Experts of a small language model: 4 experts in each of 12 layers.
Below are experts of layer 2 (counted from 0) of a mixture-of-experts language model. Rows are named gate (a neuron's input weights, with its number), up (a neuron's input weights, with its number), down (a neuron's output weights, with its number) and show model dimensions 336-447. Each number is 128 + 24 x the weight over its row's rms, rounded and kept within 0 to 255. Numbers have three digits each.
Before each expert's rows: a language model's description of what the expert responds to; "gets" lists some tokens that make up at least twice as much of what it gets as of all text. This comes from a sample of Wikipedia text that the model never trained on. Tokens count by the router's weight.

# expert 2
Description: Spaces, breaks, sentence punctuation. Bare spaces, line breaks after headings, sentence-ending periods, hyphens, dashes, and articles like the, a, In at sentence starts.
gets: " ", "\n", ".", "-", " the", " ("
gate29:093146102128183171159173135138141108140142108121108150163124122134098206113108165139109101115094097132089105213103087151101132094154150132107130112177150104109154130094121093102150148149121120121129121145106122114123137131107100130085126130074089126139114161143102071108136169140172101152110116162090111138144128153115136148108147111170
up29:163126123156147160091141068110145152123118113147118121126124144163113124124103156173130097141135152124126096102081141075097082130169134143121109071100148172120110145118129135132138133102131096072165131117127106093146136175130123127124163152109114157146108132163144113120087093155147103143113151092119063134107156164125094130156142092124
down29:187124176146117127111102135078096128121107145096123100129097115163096086148149139118124127116183143108154126048109146099190116106137131153149096130101134145139157111111071144116122125169166101114173105150146116120128137175172132149144153120145188105112116126134136176144097113123104153175162162142133094150102151168140134138138111152074
gate30:112156171114111161108175103090149169091130111132096087104154150143144079116135138187160112109145185082099098090086116106152083136132119138156144114088128176144121135172110155154106138099107109102125086170155140126137109158108143130101129143129138189124107098152141152117134127105117140100122093080108120142115164157110080093097150109132
up30:165157085101143155121125119139128081154142116117121126108127150148138154077117151130143154115116119144074167185140105115179159148103128157126111115136090138111129167083158131137104118130140134104157085090138066117086160142138115142099103139122131135144140123105161124135112158148140129167128095126084139119168085133161134142115152160149
down30:124114162138146100151152116123124158109099132129130112103133109143106112159165141130112118105164162154126097093103138168159087093098128139130135180119168127134134115141074140111125113119125095121111139145157159117097080160102164131159111145137147129119143123149098152124132131085090159109153157079133132148125172126120106115151126112101
gate31:136124093116109158117148167120117094125222118160147150147132103117150114098154097145139134104139112119127125179119080101121164116149147158110156107117109155137121130103165140122105132132130127140120105161105103101114129134161123145098112115115123108162142121165138119160137120104155150153130132151116098086112121142155123165080124132148
up31:112134107149125110152128162151088110121117099097162123140120160089128126101130130097088142125114131154129128130136098149195158142116093153134115135173132130131118117156092136098172094183132130117138162135162108160146151126101131165159159093150082123139096157099082126110158123151099143122148118183129172087120130096124169082155092133141
down31:107136130144136135120159116173179099147165119112177153137134130133147121096150112137124123131127141133090116161153097168074092136072102138123151125122097148114101116149150153130098101151107165166070115128148110135155121086131126125120136133124154122153142151120094116175186136121133111137099122115156129102131092092151118141107140126151
gate32:107100118095112153163132206149122120160145176124139103145150127153157166155160128130085113155122102176166096087104105144145161164139122147135158142143098110157136122157143137108154163146125094121144123152143129115097123118141120090099165116102139106129149098145125107171170140142145154167070105118105098108147101114091095147133137128152
up32:125145093106148092128148116152081129126153115163106087155155152139157135161115124132092156129101144108132093129147108140153167097107149138109137116155109120150140135113166110144127136136121118154122136132136166139128121106117114139050115113109094147132155164125103153112112107115131111125141153159116131102139138095155122092134099085099
down32:121148133116150115075117114177146165152152134165086136162152140157134169143135125124092112089104177167105104155171096139112131125101130103083129114112099085122138164125120126153092188110111095160110126122135118124138110140115136122117117139109111162122150137168132172146111119148127133140087120145104137106135121136138113130131128107113
gate33:090133119104140089128143160121147136091141118166171163090139130132182154102121146103131126113143146109138111133126078144088118130097147131123127094126106118110179125125166105143153100133086135113104120104122150132143122093149100157117144117108156141171137147113125131123158091115132111126171154139119132135156131141143083183134110146138
up33:107109172143153086084121117092186131088121161155144121106127119080145104160111115082089174150140106142125117129136095109134108170136157128109118126126090146115098105129132142109163150142102144180127101136121109106136149128125113092099119140152147123148071148185154141120127114131105080105136125163144126106161154096162106163149105175132
down33:156129149126115131113089113103152151097137135153112170129111130125129085141123153112126131149140106118135149141128123162141110142165127143121146121124104113138122109120128153100094155108144123122118117148087146144096144128161106164116121107129130097143105142163121123120126123130133082132140095133110126085123123114146085182165109112140
gate34:102150130099113152101079097132103127089111078147170097110126111145128144142100120137086134102160089128152146128129162152140136110132101111119151141148144167084106142130163126085186160113143095118146125133169105145157127133081123148125071109116146143107107141113109115146133145128124113163175138147120109140122169111108159101134127140149
up34:089110141124124122138097161097153174164166121154131111089130151112150102123096107108108081113116162084105151148137141112130118103113110153135128120089142158147122131160159134129140156158099105133155097140077168170158129095133116107185114175128173074105156128155119085112125138083170088138085109110109147113125112119120084150129131133129
down34:138127109153130107116088118147110131144093124143109156118124139155142142117159143081155107145125117116137119118131102127128107130149114161145175117127172103116112123076141127099131094136156121117130169143196143128132123142148135111097124137106105145132127104154120105085158091129137132143119133127150135126139165121076135125151126154137
gate35:129149123103109168156154105106130140125133141134151129087160158147134154131120096127124136136135107148152094169130156084097169064163136145111174045149099112127150122117139099151133144144135150154139141147135126120129118124157132116122141057132140127102160089175163107124081145126106115104171137119117125124113083118106109112121099114109
up35:178165120126106164133144132193115113128114111143127160138162162148095161111150183122149102150169135125163142111115150143165167154118117158147152108106131085160131163086124155118103094161135095118174162120169109098097128168149098133171093115134098144127121136136077125145127129144132141139147126155148104146110097151111137119144111099116
down35:138145081085108170100122163104139128170118148103098123142132170153137104097129130125167148115100106131162128145068141131133097131163104143066131151103149060168114168123092126133118130151142125164154138125122119069104139165138135141118133165135110096160125092122106142118136139102167146141128094104131140114096120119143134131172127138153
gate36:135087126109117079097126138147149142132158109092144095124145094084134071124144118098110140131118097123161124127144112121103136054112139148116156135113087143116124133092141129139103142161102167110139140102091109147130119145143138106142112149132135110125095127143120088155163106161129128164102166131133105098151119153173129157124136150111
up36:091136097122120080095155121146087156131191120133142128114191138125119145124121152091075132153126131135163113151155107139099151110135152169101114153124134122193155120093160135117140126138126122136126143102081126121101115109118104153126140130101129093116131121128154113107110119136129125154134134152158124096150110117160099167116145191152
down36:154127118123138167123105143052106116105142111114096134100078115118094100136136144157143130168130127143176142125104117125181154135215164126132110158109100140189142134125097159100117134103122141101089120129099150145092170184154118082157160109110101116111151115123138110141098140126174151151148120143159109176075139135126136174111171122112
gate37:153166128134142118087120110163106166087153160163117107149120113159149115102114131115118160100117091109176151115142157107158163149113153125142117143116131121145123102130130168129126131163130131096144142131115146172093128134134129119129090144087104115169128073150106120123142124126104090126140148129182169168100131100143119120136139114153
up37:134144089127118096112151111119117086157115145110098141142130177155117104111119126104140146144154112093171112124109117127128112094154079147146110167130145095162141099153091119078112170113095148159130172155122111117106127131121109170122151136162146106113157167069152123134092148100139119135124106124125146121149151158128171118144125121117
down37:167157055140152172129079166122131123106123139125104132146169113108160118108116115151133129102139100103131117132160133116116181115196134126159090110157166106143128112131142149119120106097073179088163143092155084133143119188073138105146132114125111150065125125125113146136129102090126107116127130082121154145148121101144133130143115150120
gate38:095155147122135141092146094116115082153120111160100138150164104113151113137112115129123102112137145115093152151132129143190120131111164131110108145120158097153157103155142113173110101102130148149069152115121109122106140117174144146154099091132154143138114107114133080143143143137150100113154129128091160180152139091146084097156091105131
up38:138109131147127136161131115129109119168148172130106072166105128142079128113184105146116130134135153127133133106115103098107106113154155161082129129130146125132114140113126103178168120169070154154104096145134157149125133147175125115126173146099139165150104099106126137155132123126126119160117145143151090162122128139162128121080140139136
down38:147086122169135077097098157138104099111128127161126129121118118159141165164163156094125113142124106121158127098138156153178139136155130152133166170137110110091135123117152112152095109106168066144104136136121107156136133133119125099108082116104079142052134135126139144135100094129103117116130140172073121120129064131121152095177143103119
gate39:096106150116110144106130172110109154106135162116161119101109137112130116119134121145107145135164103152127168111135072151085106158133158142126136133109075149120143140135123124163148137159092125141121145131143116084166087086159128144167105125132169100186104100136115154112140116147135126111135124146135133111126094100091128123078116137170
up39:177104089136134159115128083105122070134168117148106159126162151174146170124136168154174134158090136095118099167134154148150153144140142117118130114154159110151128146102155157133134089139194113106114148095107147160123131136119087103114153143093135141121158132080113097131136120162135121138104142116143130138105117129126144136152108149097
down39:138099083125093142125136114148111070119141122129101153162160132131135166127114166170161119119120142126120106153114164137141133106144157126134131133110136133159140119102155141147118119139116139106125125083181154141140143116142111109132150168076176120115125137123150087137112078152119169118107170145150140152134106086143129132082121135111
gate40:141130158123102149149110104133190131157116152131128130138082133065115167127153181164136094122132133168192101156142167104122145146110170153166120161115138115135139109118086150131163114111139124106161097098134133136126085151133117109129124098075104076147106095146147096139157140116152103146130129115113162085088097117163100131094120123160
up40:146153143166133153080147155080146148117132129106137140108158107138108173156171087105138160109106098087154130136123103125157136084134140138104103152132095087169120161120113112103169163130107126117113166156160130140101099097158123122135106128149170140179173162077100132157116130061153145171130121152163146138112111147149127140117142115130
down40:157155132097143168127126144110136135097095127139174150143141133056099135120154127129140097164136102175168106130133158172174156131183141118107116138121150164121123134126117113138138139114117144142130156161130137136132093101180141113144115104135138123187131126118110115144122147128126173108161112123129103126148121102132140161121125113100
gate41:127116124119104146101116137121152116156088101163123143163127145131114143122101170096082168124142143145122116120174101109142095094144125132112153096101116146131145129103163105136120155118096087114140176133091178093098148080117146133138097101096138133098159151096085155131157099098151119158120132114139153167131113150108166071082147107100
up41:120093092127131107156192119125135129155100146116122125165149150123117131158173132169134105125099153151145142145094112095113137111083092096103149117140117165135147126137092130100150108143157192130120140148101139110122154133149128172170104108142177128119160156112146145129130144150155162114099140092133118124083121105148149140107151110100
down41:141106079152086093117119158108112187129089117170096136131125162155117115173128177081107145082138146141108145137106114155168149091135128155113170142178110143139115156116143094091131083133111118144145120150109135146096112100141143125135116146136093150145110101122128116124127094138129142156156149136143131110134110107130156165149123149139

# expert 0
Description: Separators and suffixes. Commas, table pipes, colons, semicolons, "of", "and", and word-final pieces like plural s or ed, e.g. Titles:, expense-s.
gets: " |", ",", "s", " of", ":", "|"
gate29:131103109091162168131101124115155077134165137157109168116098121140170126073175129139111109096136096101131132074179137152117151146133115142110093104139110097149125112096131146128122131127131145173154116114135143127129112102155133107122135123145159150143149115137170151160138152099112133103171110125165159121085109141153082173154137097105
up29:102126111106153141115159144088102114122146131131115116142153127104107137133115138165107125158159120170135148115143132169148124113087127083100142163090121115167125107135112165103105117126136150185124154132104179114173122147153136104131133139124120157186162117140138165154111156090115110128108095104164115122143174142098107142110174149117
down29:133106110134114124103124110074136126139121162138133143159114137131119168119128115161119144106101122156129126132123153150143114103074137075123103159121137112124123082113078122095126117135163126164104181140103134159176100158126113131134127117157116145163156136134079153180179157093140127149111092129107099172126179118075117118108150146103
gate30:130114121146134123157141115135179107101144170120160148121135160120121136112124107102104139136118117127085161106166152082117135109121171129069097116142165108179087105080127129128138154161123097119168139152137134106123100142132139150120116112135105113135087073150170158113152134102124133112118162133151162148159126145088143179192104165136
up30:099129167112141147108139160127104105119090137106104137136092114090109120098132098080109133109117114131092083119094127143113140140103095129092155139098150120122064117131142177098090145103115127165102160111162115130122132172147112159146119106117103128170079127141153139116132115131095120119136132113113143118152137148105158131125162160127
down30:141149096095129126108161159146144084187110148107082148117082141114114165145148101139125082114157137123129118111107180127184146116110137045144128101117120134135098128129137153117125099150138112149128144099178093118139167115108099145142155120133101173140098107163132126160126100171110122084121105143099132127116156120105117132120123144117
gate31:110130130146104128122142124102113149157105154144084105116141140151120117116167142123098163124112138133126130114142105137157129108094117147119102088080163123169101126136140113095178124125136158114103137172103159080099127094120087147068156109083142132100149149106101074118136127109162112125167106140084142105141148111143094147120122135100
up31:122119160173097148124160195150137136109137162146082094151150123138144106161149106102126121178122094159116146129145128173166116141091109122129119142081121103109105103177086149112100161107102118134135119181142142116092154156146157138090162071124109148143164138114141075105143097115130135127086100110090137130143128092114097122154142130125
down31:114156130132122103159168141126177147125109124137130126108098118110132106095137115156106109103129120173153087161111140148141161125119122114127144142110108133104159199104120152099126142100118094141127113127136123141130097118106126117170086108124094152134168078134141166107127129135101137190095147101134121106156117147118130120179141138159
gate32:143085097079098139139123088128141164166148121120115137143107102071130100146100142118123141126129147176156116145123094165161136092120139150113090137115152107143126114126137133140183145171118114127123148108177088113113107137134146093119108114138108126142094166119100174127109126140092119138158151162132162088133158107095121088155122135126
up32:103102133132131141168117140141130179166072134147130110154150116130142153121163096134129097130117132077091117124124148144104135090144129129122189102172106146112081138161127086107126143150103159107122141092137103159104094155133126158128139143077130109102109142141138137134138128109110105170134118102100145119141146131099137166076130087150
down32:125123126121125112101109103103115153188137125130123113133142094131159174145116150117131121116138097097100170106115137154091147050138107160125186123184107157136114130136122136131125091125087132111114140135159153110118129145151117103118179131139150084080116155138148101133147127127090125143131114161099151146213106116088121178133085130159
gate33:145121123084107113155158167149136108092154123164120116153122125125127110104148155114138099152124099127119148099134152116073078121116154146107159129133148135111117123127139124155102141145101141136122146129158132091111145128112141102094115135089163131124130128150176142109126094176081172139116086159101130114158097108127093192133096107133
up33:111115162160168144141146113114079107113102100128106096178119127100141099181133091151089111097126114159136102131157107106139162167079119146109103159153152104121110147120110139112139120120129175141152164143169156150134117147123086159161094141094142150133128139157137122137158137131109134147149161120089158098101128104081106106129141136120
down33:118157139126115133114104121092198136130105121126142135097110121114105089135124134071101120129118176105115154127095134139134086090195113123141143151116165110135101155119153111137117115138125137107137106114103099116112132138142130099080121140183098122100131110119133133139076128098134123067125070117131131186115116146099133140103153162149
gate34:144064098110163112153130163132113163111137133099173121100114092130127154126159114163061111107142164170132148129127139088112155137138103126116123085142127071090186105112085115120166151118122153171137165143132124142103138123105133161093128091166111142159130114134114101139089157133159172102131120157142163124144104117128155112121121108145
up34:170184173126107142117145130131148089111142111151109119160085155156144092109138191129177131096113094106123096114160127164128126131149132095163113108147167161101080147111142089158088140142108136102125143129134119132103109121114158087106092137077162089086138159109172089106139130158131145129102107112149115115121117138123122127091149098117
down34:136136139121127135083112171131156128149107119168145123102119179164125160099110149082142169054119130144142116087134092130114129114122120144106110100141141134129135122141150097135133116135119108097115131145127164133052135079090116132140149117133121086139120089128111120121171143118105143114104153122114123146125154134135111119152135146127
gate35:157102149148082137115152163099136087125162084172144173098143120149121143108149137143123109127105103144126116132128114096168124147166103138142178109103142098093122135141124149154085125147159147109104119165177103133137167109156109103109133117163137123171152116105124123147183097163096122112135150112138134146107102110125088094113111104088
up35:114116157135138135101097134140134156161062124104146168159107086181101115135124117157124106122160133094122153124137121144113126116135118107129118122157164132155153150134102144106149093099162110136147133138126163175093120115161114126141154122092127100130119102167163129104181108071104118141150114090132130144113125113107067120160136135134
down35:113139120119137098180096130099140139108142110122102143161076109158129165127138145132149140146118099133143129119079152131118168121106121141138098140148120124119137166127116143100145085089132127140127129175111150139141103143152095117164134160134116138124118133121101147074151099157085124130087109148130117115126107132155113159191121139145
gate36:148145093124153161107157122135148115153142117155132128095095139149118095179171112119093127173118126125159080138108153116125125140127136136118093140088132131131174154068119141129135129113157095138137148074120111141097124122106157155100106143107144167154086180110145109132151105153078115136160157124150137093117134131127136109149118136089
up36:140122106119140095193107117145095121149105138110145107112110077149116103157090192147121108142128148153164153128172119131103127167156123142127149183104149146127138132107080143099079093121154146111119137146116102153112089125128111126115143114166161148177169155132102139105111165158133123150114131113142087073117161140084098135148155167113
down36:152128151132145136108108153176111115132102192097087085146149168112114147138116135095138135077099109120131150082143148115178127125138140133152125118140109130135170115183110147095136095107122166137157094119112099106118145101112148206135132132111170116100120103157135122172140075105144148118133140139123114126164117111146118142117113113179
gate37:153137126137088097154116130109132149121194091114153126142154115138135171102126138116101144158064135106141153139124141102099137130121142120152168088094101135116125124136170100128136120145150142086160140138132111115143121088128126102100129114149135134170147110146110131133124134117120123155111105105141109106125102140158106107106171155131
up37:124134112120133126170151145137115113139131110139138135141130117144107155187147101148085159135132108110152171121157089108111106129114118143140142115094076144129130116125115105141127137147120173124135123130093130133122116134111156112136147068131137088137155112126089138134156072120118112117128162153138103158149123128172131137155125153131
down37:136118111112149159121132161124124140152117159124178173143118156145136114114127141125102132129123101127136125149136131139112130140117116091131086152091147157116079119101140104154125157100141110088112108163090125082130134151112140128120099115133119141153135124118154099116113137097063094152117110142133112116126126122152084133092144150117
gate38:109109098153173121086125160147101159145125143133154157140179158094125150084172113160127109119144105119151121149143149134147151097154107128165080119088137139150108159109153114110111156169150150137127113097128112107138134111115161131135147135104113156159119093129122111158106157184153129142143172174087146092156113106097106144121091169141
up38:124124151130112129174170103119145147125133151105183142165125150136118109103096068154108160147110125163124145137128148133175156158094122160122116119114121137137088117074126120151096132124128117127111142120142107148112169134086114108115105139151095120099147093113098131152099123120149128101121167128105127119097121126186127190132136109127
down38:113135118180114152094119178136129113099117117113154176139155140114158099102148092144104136172112064205134111140145142132161177158093104124148137114101089158158134138103157142157141157144086154147113161107128149094139173130125145149081139131128050126118130132138122113132117143138170096160142186166117123118117143086139108166116071130155
gate39:132102134117126121120100125109152115142159181112130093133140079116129134127124136111161154131149106098158151163147125147082186131156130147156149062163091089140141130131138118095150113108135109100096105175084137125148147146165090154156138093131126092085155141146179153137171102110115140114109076113161150114141112112142119111156107152142
up39:162118109124084103171111105083102153172147147136147097089151094171145130093161102123106136102123105097155116086118063141092136138165124127159165138154084108143123124180087123126126166141121159143109096101089114158155114120122129133188128120144160129095146159138106169120128131132124143123137167129156116104158157127173099142147127136157
down39:140135093163110122121146128138144163124120144186116130094114167124154119123161100097128135094112102136158132080153105125154126179117114098145098149134127161132140126130082131145146157183111098146145120136118140125130133142101108077107142093106138131146113130123110180146141126126167121142193134148111146131118152168138138124154150135103
gate40:152179121136133116104113075121118119128125102147150147090114155082128158146095103134137148128132149119157123130120092171146128096117131102093183139098154070101111145082155124128148130130148111082164151097077111147111144101137132098120112135136084133129142149155115084108170127117093093115134096148123086086121113069105128116133100136170
up40:108129116109144086118104127129131128148137078140118103076131096102106141101125151145145121137148159109064091167136124154119148086136110141136166099115137129128153092138129147136129105124110130100121145141108101136126151094139102162123141119130140146185102167138156124130089147115125118143107146094101096122121144119134156110176100135146
down40:144120096141129107163143108092075124150123117115145085095105115100102149109108144108118099159124158130081107151147154093131137107125104165145111126175134140135136122142117125146126140130121113168097156159118153091151134141115078146095116136096150133108138149143110102158115114136164118112117170101113150166119141117153114131147147073112
gate41:137154076130147136140135126120185124156083089126164114166107116164130113088158133163130147116157116119155144119142173106144157116143128164138133149097137111137139097161169112087149133162102152111138113174115132140122114121159148158177179193105134148083146077086134109128121117154109117192115148131149125119109088165110112112129095136093
up41:141145145127157128102157170141117155085076176139115153112164113113121119083155159109140176125139122122124090124153137084145112131111139150087124143096114156098138089120147140143113119102154144145110096153109144100161143120069113136130176125125147163150083078185175131135077082117089138099155132114120100130121133102116110112170150107095
down41:142131093123139128115135139148105131123130176110108177122134154137150113141110147112092077108152131123156082155127103161127142126074159114112093118150128107100173158095092123112111130138133130125169136126143121157171141134102112106077160139128128155072122096151123124149159151109092107100109119141162107114080141120130133123133127115136

# expert 1
Description: Digits in numbers. Single digit tokens inside years, dates, ISBNs, percentages and table figures, e.g. 2003, 1586, 80 km/h; occasionally mid-word pieces.
gets: "1", "0", "2", "9", "3", "5"
gate29:165146103157112151114146104122136065118143109139145155109106114090113139095101142163132103130143134179106101137120089114107169156105075158126129142110159119148129092146103093104146170130131090128107131128112151145143079116112119123129160105124161154152127107120183123151162118139105123174108086142197112135116113102126144146098127182093
up29:129169153147146170101144116120129159112161138124151122150126105134123127153114121125115127136163155159133106126137113156096178140137167126114085147080142172141123114114118147123077084124133111100132099144128138097108172098130144105121095157162151106116103119140098093136135119141136105120132116123145109110142109119135135106116131097108
down29:180157157142143143111150086101135124131155109184126080161163127119118143143170114139116118122138151107142141107155121144131152103150102099147158093106089097143134119102109136110112123140129116094137145106083117134132147138146107137109123109116101093096115145117100114125128123133120144126151160100119146130118105121143112118126131109146
gate30:110145153140135124123120144152172116106112169115081118143124165152076118147182140079149180135088162096150132113127091088115136139141114147123140113121128098137078129076127119129089120157157109091137114157110143127138131109122130147130135117077162125167116149142139141119167094109158117138105119135123101143111149144109125130095156156168
up30:099154141156145105156139118133165127106105136148124111130140110124087134158130153093145147089122160119119143103144091104112114133113104124121130153069118134117137144127109157134153142091125105091159105162125176133111178124113141141088096169117110115083131162075116132140174120117105148105138124125154120141126118182159167158104174125147
down30:102163141161129164136136111140123077144124145146105148143137121096115147111144129113106170115147124094105134111098113100143141161152153103116115152108155134094085108151102099104125138076120127146173170129127104119137126103109122139119137164106105122132100151120116125129142155107130129102145118152156113153111144137144119147116201112134
gate31:151114121130109098179151116156086134134131082126108131099176111115143127137146111175100096140127151067152111119141139094125115144185167109121091099162163133154121137137123092103104079073105131151124084110124159122125154123149151131136116131117113117168108101146131150132205121116174122134142141098143150083134175111108152155139132156122
up31:095151144129156146138121106142154103146153129143115111111112143119126141104106085123139124104094183155079119114121131081113104121099111110134142135126123114106127107129143159107125157119163089109148131116143159131117128103114123108100134164112113137131079111129135146160150168126097170116093136101143123126168109138165161157137111140141
down31:132136116134113138159087125124128120159153160106130115145162141142132109153132070117132108163113120077150114093100124146116141143171183152154126150137109166143130100147129129119131072090111174131143107129117119086120149126132116117120123154120145156193076129131111106092134130115133090119129117107131125093130148124105109188123147134123
gate32:110124123134141147122107155121168155074185166117128153129122161116124116152113140152157133120129156100104144117136138103126130160100170144127130126084112133130123111105140145160123150115153101145086156133132144098117132124136138087110153111094126122141129182138128116128178130160115146153134083066155174133161137149123147140116125106129
up32:105093148091128172093182117139101146155116112135123145123167120092120116159137110094139108124143148128132125104141129143091058128087158112065140130161135138090096152137113107126107117141124103118111179097107146086129129071111087162150120114146130133128157136134153100127187129138102168108052127139127109118070162169092149108089137146120
down32:108103104178150140168148129137118186093070134096081147142166123141123158105087111115093100118118119141144138129146117138178134119131085127180146133082121129070141157162150108160134182120146143116156133126137136085142115142096156156085143122128128123100143127095134100126141113154157139109175153128123118130134083126124127161154128125114
gate33:106113168115098127110124114107144160101114129143149084104100073145083096107117131107169161129112116117106099113138150122146150165109107131105146136110130114124108099160112149138131117142136102169103097105171129119112145164113120130160122153131144125153105177131116139123157121126163161134130153116086126110124131126109160156152121144078
up33:125146143064164133129121150151122118134111100116124138166089151126152121085129108140131118154123144123136127151157114115100155097094096112174117132169169136094126115148126112089112127161132160114163105140115101169129116084153109124097146150086109123119082073151137115160137152112151108149138118123116097057159109136134107112137139105177
down33:143126130083106096149063063176165144139135133129139160142109127090141125132137081154100115100135100129127135143112144104074080146148135135140152123131128151155119142150110146134154084155121150140141108149109175120106153094126116142093078107165120126097109105121144154122118128099125097131127098162169140089118139187137110135120118125190
gate34:119173143116094089107147131161113159151126120105169143137109154120140156129094132075113126108127098118132168100162131130161169139098164097159117163141150117146140133157123108158093117135104093109109159153118127131109139110122142115148114122093121133133089104127111123136108146088157136125124122123145153182106137126086160046126131122174
up34:123160111148141139100080118155093107113160173155123150088135070090133115119153133082148180126119097134185127120127127123140112108166104099173112148142139122120150119150136135110117172123161163116162141145085164148092151137148119132132127112117123110098113100108151121119173118109114132179089094117124076167118129062123168084113170131138
down34:159120130111116138148148121151107140108115124142176156118137120131128154126128117105110127074135097157140082147134123175154159094143162114143161230114143141117121125090077156131130118132126136178145108147167142082146130108113146130144161154162151160133148101130148158134129110119097093115128130137128134103137130118124104140089155171124
gate35:158089080111068123117089142129120091192140117118110114141073156121127125095105128102135149163119100135149117129133137100102155185172127115166103145086129131123105093143114106151117116134118112124168130121144103136115127092192143133120172105127156127129125115085137127168123103142125119138147145153129112085140082130104136122119102138146
up35:114126155147129126114151154129131140096141127125153146167142106118123092176134136114099091106142155108139101114127103079107131154123126095124107151156159151181136122113154118105133121087102141108154145086129158111122112156141129113161088132129139153126178092150133155147144131110097147083109138166181106164099133130120099111148109151140
down35:148127177102156123162154135131142149140152104122137150169174088133112101114101118115111149140137134120154103095140138091113149142147121114147133142136151163134152133110154082132128110088103146114111142133114149118124144161138094127135022168128120148119141114143105123120106154126114106129111112149165135138102119136155117130124120135131
gate36:115104144063145174126153121114139171090124096107126092138124106125118152147122144128137137140118122114069095128154104119123096091125150133145127157148143170132113107163161161137182149104140147132119119149150100139123133130102153095144125136136142142126134120161146157114111129139102105147135155153126152151114127090102108131091182068122
up36:123131086123171147097151130136126097148122126129133159115157168170129165088101139175169151120145116120109112107110172115183141127091167175119098128126139154092129107143119142092143154131144100123104116106100114111106147130120109145130130134119148153150126111125109152102107125159108138108130111133149131123105127091104101162095094110149
down36:138125191110078091131118099153108126131114143107126111111114147101132143158179084103132151116123092088159138126092096139097107133143081094160106139105138103136122135130092106128110128137107134106169099133148117111097108098144146122152120114152128138144100112152134154166126153098167138162119119095117135185151122128142149152123173126094
gate37:150121159162086129109127115158138113101107143114158095169097128130136143153134122167108146081106139126129126098109124123130107155102143177125100194170117132131116116098169141143127107121112126153080141111156109075137152170179124076140141183157127137140093144158147097146141097159107101148126108106130175134147106139103179113126116109123
up37:120087136146151183147112119155140132142113069121140147134105118100104156125153132117129156137101109127094103139130115166109122103114155090156123136100110174159096092124113085142089142175174145092138116155135107126145120123118140142087091134142131137097119108091092139119096127144154179153089099144096157152064080137127132130159144141119
down37:152081140152115132139093158128126161109134059143148159141128143056101143146095121120115140136076123139117108152110107166112084095122107151107100149103135146096098118114126094129142139159169146105108100157099113134148125079097112093121131129164130122119073141094097139111118099117144151142125099131099162102115098111124148138127123152149
gate38:103133134161102156148165134085140135119129130105142105139114146154127137171095153133097143126136085135140166126123088163110170136130158147154128123101125181098141140165075163130131123107159169161119103158148101120136163104130132130136121156125112095167149144143159151108098121125130151132130143149085179139060121141176170111156157133100
up38:148140153135111119137098158118117105157138142145121136124141148140139156136165114114124103159085087129122144119125111070125183116108151175150100146132094131139121152071166074129148129089149185138100156087140118136136153109147146151105117149096061146181111080120181156095133147123134109141132143156120135129143166099150118137092102155151
down38:161144103130068128152146104161110119133120113125162128136138141138104151151149129141106159124129069152118158103105111122129146150157154095107144114121139165097157155158096146122164124112135161143139136172147122145117132128127129127151107165118095119133158139113154164083149112112143118122167130141116160149139130098120156126137135112146
gate39:114127112095118116163156122156084140129134083157156111085131123167137124163153140163148196125118123135129168105137164131157154112129155113126109138139136137141174117161111124115135128127184158116150139169121150119129105141142096091099159139124138136152118099089130162129080177154112146063106096124130151177153123109125153130127137109138
up39:096098141150162103108110129127113133162088118154141116184140141124097118127129120100170152142157154135099135129133120129144153122099153160164099142170145152108092148123112124145132115174115133101116129135159120120120152137149132110095092125130128151111102136130128120124143155106116137056124150125143126147124139129121116165151170119114
down39:127073129150140127108111159128130150152154130142160113120167140160122128152110158092140141115138114118118110102114121134128172154167115143159120102137153111118133108159073120136122169091100176161139140123126145113112128123121132121150128133115142065139115146093128116163106117156123145113128145143056111160136129100125177126141158115151
gate40:168169151131099113148141143131112124137119124113112110159167143076121131142118125150130121149121095117157120145095151151110134083135150151144125118176112155116152153080146081085161112145117155099142149124138122094122154109112100120090111097118149131162125115157096108155113158106162205146122098118119112169105146129114098148158154110171
up40:180155096099158144133169151099116075093133145109096105157136131118112140161126104146154125121111117138091121089147147152112139102125093088150139155116135152128143121122137145150104117127169168137159168118120127109119086128144127157144134136170069129140119094133129142142144113074166091080175124097126159102117124160113118176128132084177
down40:137103104120197126149122103138142133123191134120113129152136155155138164112073120147156131130110138120145132106131145126106122124078106083156150223119155161122124150138134142129089097150153081136125136144134126121166122084144101129144160138125133146120100147129114113110137085130152078131150101105134156114117115102124147120119124092144
gate41:150145137140117151150150173142179123163175126133125140117130150096122116138124098123112145114129108133100080089121106111152139110168159157117116165106112134158138097148093133175128127143152148146109179133155086112133114094116137092101130102112140121159133114148103106147109093125121131105118107147109124122144083165123126120153151117128
up41:084125141126097138087102106120115166149152146143112140131096143097147143105145162140084150123174117132106116105112107117090129138108133139136168163146094176147155125168145105094195179157169131084150161094130101138149147098115179145145143115109131102122158104101127112138131162163103119155128135128121129158103099155133119167123162106143
down41:108097107152097165110118142135144137106122166145114175076143129091104139099170128117114145106166114063127134130119113114080154108163130137133131102135119123132140151121116093151121175152122133162067117113140131110146153125075139142117137126114177035124159107163127089148126145125103097083136178134131114136120092135137096110133106137136